Below are experts of layer 2 (counted from 0) of a mixture-of-experts language model. Rows are named router (the router's row for the expert), up (a neuron's input weights, with its number) and show model dimensions 0-223. Each number is 128 + 24 x the weight over its row's rms, rounded and kept within 0 to 255. Numbers have three digits each.
After each expert's rows: a language model's description of what the expert responds to. This comes from a sample of Wikipedia text that the model never trained on.

# expert 18
router:098107097132120107115082136117171145114100120127073090145098152092143106127109130139106116109119136146109142097137133146079113092142125124092095116146079125126158106147097125114103112134114124146038129124124115150109071103104095102137116101121123110086122139084126103125128116122095121102139113101098111137063106113121148102140086092086116139108104131109129145097127120090116127131104130108130146118096157154115107126091108109131118067133140112167085148153127102117111121135111064107139125103120061112083081109140123129116110129133131129096095147105108109137136135157117159139103106100092105131115114139156112108166092105134138109123101135127141179132143117119116112094107
up0:131149109151145133132149143130142121137112108084115111133151122120147123114118136119132140118146147113146128101178125097140137111157160099122175155101148123153177155118125094192120079155119116166136102119137122131135147171120184083081159149110141118176124134148190105133128111134159123129182122142126141122116120145145126133135135119135146113148158143146144146141107126083171138157111111146109133122125126098166096124090190119122157075179160152145144122122118153130112152102107133124079118132149111133161106092136129160117127094096101129157143129167149136147122161148083125155148132140171096160084179133158118090135115161102191097143133147143144109138152124111118149130115
up1:149146152083124159127091141127157157145087117126123094135095144158123069109084085127142145113133115137098125141158130133094084090127096084129085156107105090115145135162098137186100117139109099088163134100116114159149132109113109127117090152085098096155107165114081131110138165107180162074141149182147134131146115119107122126143122132125123126126155105117126103153111157133104167101110104139120150103118106125138152186112132166124121128153130122101131121146131143114129121137102138156150107107114141101149102129110165088123143134128104110141147158164141148137103076118106133163132114136126126066151124133094153098120136131107111117097105154156153122131148123139079149087128
Description: Digits in years and table numbers, list dashes in infoboxes, and of after loss in military or shipwreck casualty reports.

# expert 48
router:095117134104120160153095124106101141124100130140086114128084135130110111114124142116124135099104123142117090075139136121127120108122121110104115109135102116126142094147107147115112093136129118116051120126097121150110055095088109120154082112127101117085131120106135110097141145130111113150110102128102108119041107148138151095120125078105105103098113118098094124115109106101102112116112120145125118085091160126131123139078082148108130089146118126132091138125117115130091135139139054171140124119137039116143084118104107128115090149132129127094149135121100142129159138137117150145134098091112130120132114123133141118167094124110108157113096114116141125152091148157128111104109
up0:194123138144139175130135131123125096112148139127136135142153127155171136136159194140150110145150145119128106151112092131119113157143079166115124122153135144171124162141101106194108137178069110099120079105135141121153138154119119106128134113136127098105130140096117143131132106167137171125129173105111119121149127125126139087143116131132172179126084146146115132145129133136125146151137090110107135127147168078164118122139115171135169122098102135142109116171136152136133120101110154121152128124105175158160117126139124125139152110095132147164083155162092189125131102163089149101157117105137152144110145103122136107142190138160130149161079104129137147125127106127135135135113
up1:176145117129155144099142126118160117141175126136159148129164142137146158142162120104119139143145161140092117128137136112130137155131101152127137144129147123125086160117152111114119089188066141105128068101133157125144106156124128106095141126129123112127126121109154107142095103164136116158109164128093116138152132106118115105134123131121161105109064124125062125173158125121125111141133097090133084091122137107131129110114074165129175144097151125165082141144125121159162119116094133145122068115121157166169115106124119114136142110165163149144150098133113189102132097135137143117151150128133124107141161086087131082156171135128104163140109102135128139137126085109155118135115
Description: Digits in sports score and statistics tables, and the Jo- opening of first names in lists, such as Joey, Joël, Joel.

# expert 0
router:129165153175119151149159156139121099089067087112082131113097102161105107133122109144175127086124121134095110091095142128139141118134135089101075101125087111126117078131112096129145142112145121124057142095154134152125090128116133094167089112116084109146103140134139125125120162116101096111105100150132130096048145177087140101163125130144103156111123140143133140114147133142148102141159099117121137143149084136102113109098133116153112149137110138131102169110089114086128128110156087129089137118180149084129142124139116150132130148130157118118111142145157112127167117163113120118123149102123126098102149113088125155146134136133112162127137125112112105148110132111148116139082
up0:132127131115060128145127127133111152145143140110126103171186147132151149119141126110144123160144110151129155136115162098158129112123143099126145150152081112138150157083127163176093141113147170148160134115163152086190133098130119120115135142087151094118110118140100120138096147138150120156147135084136112087111156102148150128131114135107176144126117173144148118141081125130130113106166121103086129162147149152117089124153093160101140117170158115125095141163099136119148146121161122141154117169136122100099174110133084145148081136156135145124132137121119142137112149082121157132154117123144161100118115119066118111134133113134083150129182169147117130116148155103165134166134
up1:133174117120127140157188154169146165141109128094140129119128113174139127115130108096210086120124113127088113134151095123146099153109156095138126106155122148137105131139141140142128138128182164151118097157089161113082117154140131157144095153124148132107145159109138122138158136121139174105126137124122163151149115114144079144109143111145113126133144160138129137116142110139159145089124167160134110110130111111140090099125145145069151106169086141120154150197101116108101102113139139118129137122120145087121135159118120135132125146125112105124111106127156118164104136144175101115144168058135138117178118126185110134108092150125135152085101150136120104140080126148143140118136
Description: Born, born, Died in biographies and infoboxes, plus currency and percent signs after numbers, such as $, £, %.

# expert 30
router:136171146119140126157132119136114124149154121147123128137107145115067125158125093164121124088151145179154151154182141096133147133091127144120093151156118137141091129121102113128176124119137138127121165097132161149125105128151132127135112165153131121125101119145091160153076105093120086145105131144121164125129128127118132172160154101138152107127168112096138149135086123153176144110110142150093135150142091151111114106176113098128143163094109133159119110121073152115142121137162116127092150164156129109103160131125121112154163137150156121096149087175117103160117150140099101104165114080097168094148141174145176120117110133102150147126140148096160162138098133130103153104115
up0:101094169133145124123111135118122155097112117120119109097136130112116114172155119089136108159155155111118108130132150175120137144104122127137101138162162104125158131119113133085099131126139118131135091150144145145087156132174091128114112156158137106132140095114123121141100139163179102135133130134165135204116129140154113130129076121109103164085121127150128074088119096116128174157174143107107085120129118100113152103117093124153105133154158170126144125108128109124116131146142168114150162115102127169146103127123112139118110135139141156104097158142157131128130093133132127166166132140127170115131159105144077155080092086144075119152124090128112133095171167164117091117146
up1:103162120104119081142143132135102109088146139133167127153059136100117122135141122175152130106106152129121145123108142116104071125160141108131085149134103168082139106111124128083114106145108105120135099132121111144122140138114112127118130148098076169094140146110120095190099093151146148104178129153136125103129149117122146121138143102148129146145132145153121094073161099113159183158105159131091117151115111134145148112140117108156093141124126089123141138155158128119134155135114142108111110135123093143096093151089142097117099094083135116128152106155163106165113115083131152106129161162143113152106104106174126133111146161131144116084112105145144110121109089114157167158161
Description: Nouns for schools, institutions, family and offices after the, his, a, such as School, University, father, labor(atories), deputy.

# expert 37
router:133157109119148157145104118104112143122137137117101152128088123089104124081153092119122112102068120103066148129101134141132176088107104120129098118118109156125102092129119118120133153157083097134073150103134076132150092079116117083154095110083118131124116142121101140132150144131138117157124100097094109132062150120133117159145101097092108122133128113084117115113098111162115111118104105132120115087105147112117140135089155118119121166102102125124139074116116130134097154109157132158137111123112107108092121105089117093105076125106141105101105131134149081118103137096137116177089107104156112132122110093105169123145134127154096109120119108138131104105123163142164123098115
up1:105183162164181140127181161115169183122131128115102106146112109136132159129119150109090143142112172172157083100124109117132172135119098093119141099117154120117158124117122148143124141127102133144113138098117129089064175126118130122147085148150155117119128160151105097101145165087164132138157160119133145117150132114154139127188090158116109136139156124106087139144160101119121119103099092178143119141126076123139125099133104128157144133106102152111172108150104132118142127136120115131120088145152094093154117148151121159142148142132145120140144137113067147149118118148152095142148144082082120151118140156127133108117087121102131120120163116114139136095131136114086137152159
up2:130138152128122152130140132136140054117135101096146143097123102139141126123120145166145134132119098100120103138116087106105129127155105152101116133137145144141120148104129117136092184155132116123116123115063113109067108134137140139135162045138156143144118141095143100115100142107093091137123104154103126097148148132135089098105154159130131117163128100129122151091143133084127116139122095118131125138165170126141147142137165120116116113163125156103138133134064162090138131138126102139136166094128163144149146109130167127147137139125129143177146128186120148154091101112095172107120113181152104110140129096135114162128122142153163087142122142103145082114108083121072147142128
Description: LaTeX backslashes starting commands such as \frac, \int, \leq, and short capitalized opening pieces of names, like An, Er, Vel, Sy.

# expert 50
router:130099092122124122150110123110105121106107137144107102122122156087131097128135132120100118106096134135110159111104124109100181087144127116096116112132093128121148109100094106136100145129142089140036118131098134166121071146107124142153113139116100148089133125099143116127151120105091126129166158107097107156069119123122141109124097099088118155090104107129138141106147151085119123149099103131117146107121147176115145152092115126130085083146107106108113149138128127096116090124160063111121102093114068119144092112115146116120112115127136106103114156106099159104127104110145152110106076084094119137120085149147108118166105088147135116135097118128145146138099129143105105102111
up0:190092092104146116125094097118075114143153142135155125127074116136092156106157138168132115110154083108104129163174153148145179161130100145130161125101143124122173142150132119149126164137097152098139117128151083153131117146176145120132179130106122157098131100142117137090132127089120180114175144142138115153138119093115076129123147143110115130154126137114116103106157164125165146095122134095099142156144098130185149125144103113144139127111090124098095103093124121107137090107124152100114107157115147144149165140127103151161159082174116134165142109096150129133160163143116131113120140143116113102124126147140123135155173147100116126133095147092130152140128103155124106133138
up1:111137104109095096124100098150108119078170187133121097162101105102135192101130095148152104099118174158127137162129190132078133182134116100105138122103160157117120165120153119170109136107117142125116089117139134158095159144125107132172149164126134135152133128140071128146090152103129145104168151116129131177139144120110145132121151130135111129122137152135132139060157131145122156110131111131170125120163143125135145133120170115152138136106096153125153167131134099124090126102138135151093121160147133175109130127123093153122167166129156124159163124115140103138146145123121137156162166173146107107160137103170113101125128114153147118124102097133125162130105119113160143092124
Description: Common words such as the, in, it and them, plus inflection endings like revol-ts and revol-ted in history prose, and some digits.

# expert 21
router:102089150124109103108115101107109138165093116113124123146094156099146080115112096135120127115112138111126116098109133127131119117159102108124165165112105130129094090130109108135128103122136108130128172136171102138146090109142091141138101102103109104119079088084133098114123105105073164131144169082114165105050101101167106089112152126063132119125091132138090116154113125117114093140114122111138104121101140107089121129088101155128092090115161105123129113111147140136118158134142153123105157090120079124116068100086101085125102130142141115123147142169116142158109107125175116110130128130119108104101101126150097126109130116115094137097148129150122125131159140162120123101118
up2:100158135141142171099136151165123121147117132157107089115144152128099108144071136084133082169154075143157127115133143112142122128095116135112177130143103110126138144123117133157106162156129146126137171097106124138088150120086122095064143161134124127152151116139200108098127149111150133150140132147141120138156100113101128117105169092133130117119087104151101149142130124129130098101112161087157090114126122167133109117142088114106113114130118148105117148140085077116122153135097103127145080122184194107123112133154176161142141125129129148157159129147131079143123149106136145136118120192103180118123140124146131165136121147104139110136123154119133155129121154112111140154138
up3:115152076123109154157138113114096192146120138092135142129116096140147137123139130144160151116136128144117058175170148188145164153143179136160144135139145152117101138123132126161137143135100168117137141095113153121138134147127118080120135109115089119144165085130132119187143138114145126144109140135125154119139133124167137098140121115111144096145127132115146180096134115125120150147134151106132106107115081103132143092137112132103138070103159171109107125113121134130187105157137112128091130133142121148127140119137118145144128105096115150152156146119127146159091117110154126131154124113168172150099153054140102165100151154099124110140174180095135100131152083152134147129121
Description: Opening pieces of foreign, often Arabic or Spanish, names in sports tables and lists, e.g. Al, El, Bel(ouizdad), Me, La(Coss).

# expert 3
router:097116147102112145112132121101116161091123129108108168143090133100142114148119115160151146139121097122126116099160128118110170101106103180153073100111108117120126150139107074147167158131120173150064116127153122129115163117132096129132105102147098126158137125115097106130139092133110066118125088088114125126097125162118171131110087142104062156156172119094119140112105151107108106100113126127116143101113112114090149100150133148143100105122158107166152092121123138122102159130119125131111115083103074144108134104110103153156126167092133128104152126124119136126105110147108085144135142078134151155167139137118158107106119113108093149130123104090150103129151115117136116069131
up0:125121092113145110138140131088123150124121152130149180138085152154118125133099120166153147156112110125175113156147122112128111127133136127132115121122127142117118149160132142159119109099103128130151140144088149086108147160159099149124129085119115121145152110164123130181096125146078121134145133132124137109137156099100133146162097109153122136111108154140094137131104132161090122132115190081147125126129155103129133074123134136098151125079165139119134149123077147147102150132171114144093122138163114127103143124140082139102120128124084173141088093151174137111128152051129150123146146124119147133133101141135129176102130119142138080150073095074073104115153162147099149131138
up1:123151126142138134127169141154099149151125105127145138091159124122121118167149157086142112110170137129099109074157113172136150130099098143128146120138143110104173082113145144135112112130166110135155111073168081081105111117126157074121140165136115123119144106123141103141124155122174120091136134131125119133112117130138106113131156097138132104080123100132129156173132121091128172129114110114086103154094110132121137131132066132162119136146121121103153129131130166141167156144135134133152135151131125123144158128137167193127123067138157139160134161129099116146146109146096141129122129102141142129104172110136096114102118093145091165137136165174201140123105147144100145141083
Description: First pieces of proper names and words split into parts, often capitalized, e.g. Ar(cher), Har, Mal, Car, and tra(velled).

# expert 20
router:130107099128096116124132124112128142125081115121091102131079130128164134109146118137128086103125154153116159092090134107111144118131144122101092128151094128124150106115090123129097118113154070114044116129097147144121072129081128105162138111130114134103117117119112126097127121118091135139132103111106090153063110125109160082133123096127116106105108122087115123114112140133112103155127125102157103119080137113129117110117090131097118075124127112134117131162093113126108100147154065112118145099137062120138092125115114090096075144139111130111104147112099144128120113109138142090103089091136133111131137152110138130198095105142105124129099133118158162130129157103141110088113
up0:146146136109145166124110117127135146119139159155169176123108132112131096145102080121117163151079102117099158158141133116135155131109129118118126117174176073100132169132122114120124105114109123119119115150132120116175158135115100131166180122147141140117126103116109086134091124096131131143150107128152171113166137112133137119151108106131142125082132141162076100140151143154150095122151105164121130117123144169143175121127113158121151086120098126125153083106115135145148128153130152112160099154120148134174151145160083098113142108173087119089115134158131098158125112121108140138161135105161123121118082165145103130154095066171102138116154149116076121111122093142125175132146
up1:160149129113095124158102155121115170112171105102110101111138114137179124100138148203139094102169113168105154140134152112143155149123116113148121136125073160117123158107139118117083100106135144147120138147130114107138150152143091140135150126112174103125156136178135128121150143106075139104145167167126134124145113151159095183132144132145122169133130143138193175118090160159168138136130152089126120113110139144113121137110115094083092167103147116123126141148146117090099095154136107135164122141114114137076096134097116140101117112148115142106140135158124123066131141125100146127143151100127117111145122129128161128136145109139137098155110153148085115124128123156131155137194
Description: Bullet hyphens after blank lines in dated timelines, year-range hyphens and sentence-ending periods, plus nationality adjectives such as Chinese, German, many.

# expert 2
router:118110166120130129105152124152149114129159144161129104133118131103132129139118100153106114144124118121127112131089111153115121111088090132129131161103136112124088141141117141154049107138094134167133116154102123139124075132137104123153145106140126085121151129162119129110146122112158113105140095108129067112118058144117153155107084116125140127129122122136162134114108092084087139134093081120119107153141140134125123152129117168081103142122142086138135163106151162100097095114147157159125126149121179118106122117125096072138104097077114119092116147127157085137143173105117125090116149133175124112144141134155104129091092152106151053119114121157115122104172093144136134139129
up1:095156131133122105114139114151103108104167126121138149102138129148052176136126126127111112096153111161125153174145132106136162152137106130107116109069138097126074114147150135119106141126124176124116111157103123129121119130138114165147140166127101140149141125124125091163103141113107151137126146101117158133144128157113144097119135134161142141096115110164131123136114062144138043065109128122144085121125210142150105099106112089094141149126153110105127156132138127135167151103109138152133101119105127125113103105126114153122137088158132127135117092149165138127159144170128124148130158143140115124077102114113139128140143105157131119099171140120085144080127161128160119116171
up2:115148145121143145116100130160165132131137126130115098135161130160093139163136126135132081087156128170155120106102153118112166121117146123105112157129109144145096142147185151109109152140116088167134138148144097106127102150131125128148151084132144143113124144123160122137157100164150153117155169169147133114119123152159135161141131135073160120106127080086126132114119117136095107144115186118121108128152177130156130117138120097085122103165133124159135091117109128100106154126139131155104095132070111124181091116112114101112150143125137149076137098118168106161144142087102164132075156142131165105098086152132147139138142100116165127166128099136129149104113137110162161106175
Description: Inner syllables of Turkic, Slavic, Persian and Indian names and words, such as Mam-mad-ova, Duk-han, Vid-han Sabha, Velik-han-ova.

# expert 12
router:112115092141112107141084127148142127118107129124085099092104161130160122127126130151102114119116160152118145082112164102093137100135113137075125108146095144145133090149089125138081157161132128113037123110093130147097074118108105144146113121128112111097137109089121105121093108118092123120139102118121114127073109121150149093133076091127107166106120120130101120107142123096109095118145121144127104108090146144130149129088090128127097065129122139119115169137118116111120099156114069132149143089115069159108105100098132097128112109135135132113117148140116110158133100125117170091078077091093139131116121128110130132159107125134148140124106116114128124144119114122094096103116
up1:149130117133173170143138144105124154156128188117176109152147074124149167102134156162145168155120163141142138142189143115093119145137140125121121106144152115126123133112169160131140113119108155110150125158141133174151149117128098121140109131157154129143141106117103126176118133173108119113135163102149111155173134108100140143125114153137155133152167137137165133144142133100124189150120110160119131172139150092166147127114145158150112127116119133145142143152149137145168134150129159115113124137147148114113131194109110109139161072122142115110178106163139141166125134130177078133103151132073131148162153140152114126174146152105156153118105119132122145097115115064126113103150
up2:139106170118104130167108107111129119122154160115114155130125088119136111163130114164124154145155102120128148139144118147160153149155142129152148112129114142114098169118121116134114144127148140191013151141152111097187126153146118116154168134123145135151117149102143129135176145129135137092126130133144143148131114102112146130124160133083140129131110167106156102132138125139174148143120156101134126161165133112204114107150180162131141147123117163112159118149142085076118165126160161138099150155125153135142143109160098141149129156132130121156136132141074128081123148117120104141110139182163132141116153111102122144094150114113121153090143117126175130121134110136125122170152
Description: Single digits inside table cells and dates, and mid-word pieces of place or personal names, such as Bl-v-d, Fontaineb-le-au.

# expert 47
router:091089119143079121142142154145178147125140105115165110151113148156102124140136133113126142097105111114096154092116137110112139124151098088122154154165132138121138109099171132130143158143119151136124092180143104138146084135126125135075116096169085100141132102128115146118127137147110114176104121153114102119052158088158157132101089091138160136165164118098117143129168102120120157146131133118158159148140130124161147121093119162161151128141140163152092172103143151154117111106086117143123153103112127116127103148127142152088098138133136147152125114129101141136169083112109084134142163152072138097127099136099144130137114105158147138137116117104152126177152158128166102135138
up0:176108143149134106160097134120115145087085158114128131132141108127129111109169126131108167169051136136116136128161127126134146131152135120129154137117124106142116112142143127146086125155123147147119115122134103139191159126126129144133111135109152119123149121106137152143141145090105142137123152135138125146140127096131171152129103114115138171181137098104158103116112133147120112120122078110128109168146139102117162103127116156117140123136112146094161118122132129088111093139157191118144169127094118080157107145090135137132159123201036124099121109110150091148114147128117108127201135145181074146140132160092126107142128153117113138112130129146149131151120086142118160149151
up1:101142158136129148127097083112145074119114113128166151120127164105155131154182111139096116136114163106054081138115116172119158127101117109135135179129078101148119141134105174135120128134113111107068094138119136138152112114106124085108162116137144120137139109169132098092130086129108135138121139183106117096126106139153148118145133112145146183107116143128116121151176155084117124137138131089137121123125190079109141124147117111111185123136136119151110113141115140137146142179116175108093138166106175096143123149128135144134098109105131132120144134135157123085103137125127107151114149126107144170097137133106139143103134130101110135138119166175078133126163113148117132139151
Description: Closing == or === marks ending Wikipedia section headings such as Filmography, Species, Track listing, Demographics, plus Award in award names.

# expert 56
router:144159118146142155132140122133162105179145141166112118116118181130091129150097124172140131155149100188163131134133154146132144132163125133136136112122128110193111137111099159149166078089154162122133138111138156123158108143121170126138121131151168115132131130166136176168130174071120118135115144095122150140129073121118148109145109111127105135110156090113159134123109131122168114127173130086147112124144106160122096115147134090135146140103081123124107133113087108133104151110137104122125131163163171113176128099155087152161138146123169161092140100156110112118158161124096109129120100115188116132148117142136156119138100135127139141139166142117181134114085126149126130135158
up1:134110121130138096117172097183135147126113127126097164113109141150083159142136114122114135153122108120113146145127109131128115137116133135162121099092116122090116113083121133128131142118144085112136157139114119121150099123138134133125104142111146121117154172114101149080113089083138146118089174134169158149140170120092106117110158121114113145120128088141091133149118200114085097127141144182098135123139113121100116129120121127145139182101117079141132144111095113139105116114102148124118101110133134100131125073175132129173109100117115134117146109157144134080101134182107122121115201116091120117142162103110156153074121141161138113132139138168113140161099180101119104090150
up2:147107195153117107149168109096148139128176111123155116116156104105101128120143155122140108138119127088116165143127164084108072132135087124121126120137095151113146118137103128100113134139122111122153141125119166129129164100124109152153099176084170122103120129143135161156134126110174144175105170166158123161123161142139129130092126122112151119099117094127142128144148191117142104101121086163109149115158120103142155153125116119110084178101126065099138168139099159103142120125118172109140180121123141110122125107143113125143121124138130121145120128116128152149177120156114131095169155153115128123096094165152137121097115157153134156170178127137137120136126106123121171151163
Description: Singular nouns after the, a or his in sports and organization text, such as transfer, club, season, match, company, defeat.

# expert 63
router:111126105090143115128143119117095100153127077136147128128113109104109136078116106165141111124127121138155176159124071095094112151137146106131142092136114095153119110161100102115171129096121126110075142129121131110123144108109100144113115117139115104118146122124119140122136109083103087160119101095089145110117138103152124124129115149160153093147104100159105139126143121163106113112095193128110115120154148131129153116124142104087182152115156176156107113111105115152129107106149083114103122157150157152094146134162110127143161148168109081132131133090105094104133135133143130135104097111095158154107106132114087159204127123120115138162157166134119133106100111122161105083159
up1:156159119096144131120067126145150148142175092108113133152110062119152138135124138103115136123185130118121128146161149171129118120144148181119147126174137147166184150116090136170122164119073147139160143094145127154132145131114168106141142106116123100110128116130109102160142112093153142152126145095122128125117106120112085175133091126162124118159101104107131128089119121098132148122159114101125128129073106175151116139138131092158135126185126177100137132103133151142141151112109129135116101133132117085138145111141154145116154116143188121138128112138107155185130115114103100107148198137123167127128148116149132116165128114135089139133136099153154146160138116129109150165143
up2:150124181126165105149119128139088137090125113134150111145160143129084125120105144122142150106101135119153151126151132114147170117155092129151129136130134105187114073138113109109137111126102161135124122123158118131164097119207137143148116155116120088159180190153149153173146129122178140130124071181129139147104156115088124148136130160104140123100143129170100133113138141144156160113178116123110139152153074137139173120121102123127122110120124114154177162131135135138125134136156133105106120113138093088166109146102096115136166158105120108093153133130105184125155114136112089140120132166113115161126155136139127140140135128136148144090125094129147112159109139085151144158117
Description: Short adjectives, adverbs and prefix words beginning compounds or phrases, e.g. long-range, back, mid-, high, pre, self-ishly.

# expert 52
router:079109138110108122107125135088133110127083122117165116134176136154106107155108131157122140130141102130123100132122110156098103099154143104136172148138100156142176139125130151125145108172136107153143149097112093113140072141080149128108106088148129126142136095096137130142131172159139125111134160135115126092071161098097130124158105135109147178141088102152081139128129135112120135129167155105155138117135113164177115146101132139115115073116148133169142103169108164087112112130143117124141150085089068173142118146129104077137111131168106155129106151113103149147147144160117129161115114158139133116118128166145112104120162149099113134143107116098078149115138152151136133104123
up1:140098097175111168137083118124086092129169145103104095066154163167142164162135141113112115104143119105139169112139120114134093134157128145118141127128145109147118113082127112136099101163133136094120128139134118126135132180148131101156132121124117105081129129157108144104141114154113138150133143123108114159130119102125145124115126072102084122132120114136104140138155104080106125089116106145146118137117119134112144177145101138115141096137132121111125157130124128113093101076212171082090128127079123135113081096158115153150130115147163109127144118128160118114148097138161132121118199144109099147135112084130098107146122118169129125135183117140131180145131136122124109154110
up2:144141118134137145148101124135072135102121124090133155153133105126131167119141115158105117125053083118138110133114109101132147133126103151180095148108138151111108084121117121091129102141121118134104125107111098111120145156130155144127087126137115121077139118144178090140166131128151209148162140218065112134130137151134130120104104138125133149158110140097138130071091113146120124060114120154129120137119099135104146121108152126153128141135117116156131150112136112136084081117138117127129114140120128140150128125102096090109112165139140117126121112166183165146107121103159076097132108140158140088119129148135136126112125134129146159153109117099122108165139128124149164122087
Description: Colons ending infobox or list field labels such as Created by, Released, Genus, Species, Country, plus semicolons and table pipes.

# expert 61
router:105137150148118114125094104105129149110093144122159107082155152136110148135104127130123160119101128135094096104099102125123093111096158152093158082158080140124167128096153155112127169118130098119119143103094100134123070090103119115156134128127155121135175116111133147095146124156094129101170124143152112103055140089111151117116105125126096128135161111109095088125167111080093105166135151121148120096133155152139133085080108124136081128093122130109139130123137169081141138135128069147126149101081078142134091153121109108155094136144116147114126128127109184140146103147094139149128096113129143120156113150127140103143103145128146109139145118100156142136123148150146133107098
up1:095135105092132149181155109167101135127116127142128178154125138122113139118096123101142122139175098179118119180085114129118128136115114127154102144162074118108148116130135136119143119098161083158159133178101114120094127103138129131131095155147131181165114127121109123165112114154128107162129171129100135152138131149131162119154149103096141136185132131149127114133133160167118143133144094126077124170159110134116174145139109163115162156143138163138156119109112119097131184132195105124144103136132143081176140129134149138144133139100136121121138084130129108148111175137133120141155175159099104104135117123154075148111093127109126138174134129126115165127104147093145118134120
up2:099070112127113131155114138103158149173138100089158112081148125146110144122116119119118149140188104184123138128115125081112101108122135102092134155159124135132135160130135107147114091133114121209143128118110100125128121141119123104069148191122110149130147069141130114091123130146113176094120122191098116165134110164133145119146138090144117177098087126162121144144143151155154094126109133148120088151120122157105110156107157086133176142133128147142129136136145157109118139107130153124123118128136131149133181109138114169135158107146130100136121129164144107127158140116126161122116175137162110157139125109108140101119163100095104130084142114153091144147150113129130103110127
Description: Colons and (s) after infobox or taxobox field labels, e.g. Position(s):, Phylum:, Length:, plus table bars and record numbers.

# expert 41
router:097094124089123129113120148147127135110089113153129101125084145126158110123129156136086146115123161138126138083113129127103148117118126135102099118143089121154153092168114165103093134139157122112049111116093106146098056101125097107148129124155121152071139107110151109133122109128092125104132101094125131124052122116114107091142115097149112155109120095142142137113125101125118144109151105095123141118096179180144131123094081127123120075159134128158126132154135120167147132133153075135138132080147070120134109113121148133119096106127113145117112129140118136144162105113086145098093081101109111143131115125117106114186128115143161138154098146151116139126133132164112116117128
up0:144165161123123077107124097159124109121117103132108123119123110150111146109095121144149152131171099162122148144092165126156121092117087118114079117114104207114091123128150100073142109123150146140085150149099149097120140103117131129129119148147155146162120117172137146119123107134120080121128106122124121064151134182109113125151149113148130176184149153113131126119104108156160134091098167110136130145147125157144087130120137146129114178094119109118144164131128119112107117121114119105119150114153137113098125143095111125174092151072171131096137145136124172130102139132098157132144165155130099112117122072136119127091157169159144146133134136143122158124088159138141118099137
up1:104140128145160135175161133151183156130128120135123092095168125130100097157104184105099143142120164096127109130145087146118156100146076147118155137138145105133079126122147131157122157104145146142137132146122116125108140121154173135138149097153166165115123132089149149124141094134124138119104193165110142126126146167145141126117110124145165136120166090092109134155095101093170133136121079157127119116095126184149096118171122133114126125145134114083103111139092130110158128088121154127111134076145126125164172140142133123158141118117126114139094138109133122114111124154142110142113134168150111156150190091088134170140098116132165111140148120144112117142100080095103134128096
Description: Mixed bag: word endings like Super Bowl's l, digits and pipes in sports tables, and prepositions in and the in naval or military text.

# expert 11
router:083094120091099102132133163092097107115108164101136156126174125149167115081098140132119124126110142124079102108139136110134098122154096131149152124118114145126150163116161135146092130154127109123102103144142094170163068088090162121135103098160143112120097105113175150136130155177088119111140111087140142096085162113137141094133146138122107142161114146149080150162126146156129157119178137104131150122077153122165106110107101119148124118117121113171137139152142118115154124098132088135150141088137052147142160101124153120123149148122120146109108155153096141116098117157111129140154113123145129115096133140138111086137118153115138120160137152115113152106100176111150147111106
up0:153127129139146170075115149077170103119153109126119130101147146152157088126127152096116128099129080097157086146127134124118105123090120139138151161086110085173129137143101104165128131156104124109128126120163119139164171109127141113076159101131124131141111106125100138149133120104140107111154170141079136137137131157135110140136106139132128152145115102121126137132114079179145151128142109140123147158114101105099157178158151141090172148115094113126110109124135087146155155105156131125108127155088145152125115113146171106149136125126130125162144081139136159150100102107127146114163153107124065107098094122084100108141130157130123114107131114143089204125147119124113148152174
up1:100135147126126161141119149094115115118166132151148132131120166123082121151155115162151151160130144164105118124134127124119109073143122128107128129176082123135161150073139168138109133109145169130106117121100097133156138143138100141163139143113146137121154132125123143147128155145111131149115158169107141137115128119121159146103128132151099087123134104134130143147134117129133123147112168110114122174147150157141143138126140152112126157088150184049165143161138100125192161125122103158117104092144105143132180118134094134133105178151097133140167118108133115052098086109098117122169183154135117116137127154159114086174125093130132099107145161111116152123130125159150099126144
Description: Line breaks, dashes and brackets ending or starting fields in infobox-style lists, such as after Country: Canada, before Born, Died.

# expert 15
router:089090127137132096114124135179115106101143146114072125137103109135155107129155137120125150111083126121117110151144158106127114155147117126153146119104135172112130104130092132123068130183125130133075123137105133105121099125131105144148100151128162143140165107132097117085100070105154125156148123160112124087107092128120119157120143099145092112185150104171125147114106153127147145089150130140137158141169105118154111103076094104134093142145148111119137123115176145150112112113138134166136144132108127095150161107119093116168107080149136125090091163139099088095146148157124093125113127132175100141134148095113120098110135129107132113159120149163085126125125092140104161139086
up1:115136141128148094163148116152092138148121130090154101132167136103117123114158137134145134126114151120136117141104118159148125132139146097154099083100117141142087105110143184154108182123141079117120146102113136121118099135150107128139117125138154139142173081119167152095121115118100164150154145128110182115126160174168094088106126097114117130140125105123122146060125097108140116124140114081085114157080132089079119122082107069115154117127160150161150101148106132138158171167158112145145100164144139128127134125143137150094126121117165120145109113108121138071130126101076125125098148120154119149076127148128125107144126132097131146172131146128099136134136122145146163166141
up2:091124145127091138125137154204150129118126168108124106111106139115184115130127114135188122137147120136121125108093170113138101144144123093150080094121176159143130144149108145073122117130122147104135130120154125117157163153110090127121122146115118106144113137141137091113136164146135156123121131156142185137173134148129135139170158128093119113139126120150088129109059116159103096160148127084086126123108115131135132133141121171137153122114127146122190090135138133127150129120134121088107111092136143082140154124121154140143145153158143121122157104103134118078138139107087128115158147179117120109079147194154108133114098164128101112123112092099142105150144123148118171138148
Description: Short inner pieces right after an opening consonant in names and rare words, e.g. P-ig-eon, n-eb-ula, P-ere-ira, ab, ib.

# expert 51
router:103117163135099153130133118135141105103145141185124114152119100100118158101149100115097145127117107106120096164143122141113114133105138181138096130102170141108137178104081104133120079191098155146136113135105146133104092140116100142131156121149109135135144141149100124075079108132172137128097148149160122125115082135131109147104177152147129104105091119150171146120110162117141105118124132112111127134141108136148135148134136124103138140155126155112110107073133139169116126132169155116100165190116110093138140129107101114129110119178146163126081155109143126171157145136185143132136117139140127139167147098101101102133132101121086095111083121140142124144144087179140108141121
up1:109154098143133157123131093147111100126173094137159134121061123086143149187144108109107084101183148118075166104120115126127122116102136120169090127151139115095136121154125122090078169111103112103136119139099150094095138108136092122140135127164129105127085127153153180127155149122106142124130189119116148163116127076114111150145127081121123078096107119109123132125121140141135127119120136122093118121092126150080145132087127086129068116132132137123145106103095135113165159136098117141131109156127146126138101151110144099111114102163146139122143104134150096118135145109137117120150181109156141137133148093144104142159141165150140121105106146147104152078103130101143138141160
up2:101127133117153114138171115095124142155154114133130149097160136159092165086140105130121101121124148135156159107129098171157121148099103138109120136133149166123137115179184140086153134148141096142119115138137150150119124092200113097120142105116122150114166095131113121141146117088128096103159115165145095138133145135133125155108054131145113120128145102110093153128133083104111149106132125126114144159137130111132117110120143096103094178152139159139060115114115141146113078167152136143121111148108109137090141163089135145131111151126124166100113111169136130121127132141122145102140123104168078101142089141130111116110099168132137096059153119117124160144128138139120093124174
Description: Second syllables like om, ur, al, ant in names and words after a first letter, e.g. L-om-ond, entrepreneur, inaug-ur-ated.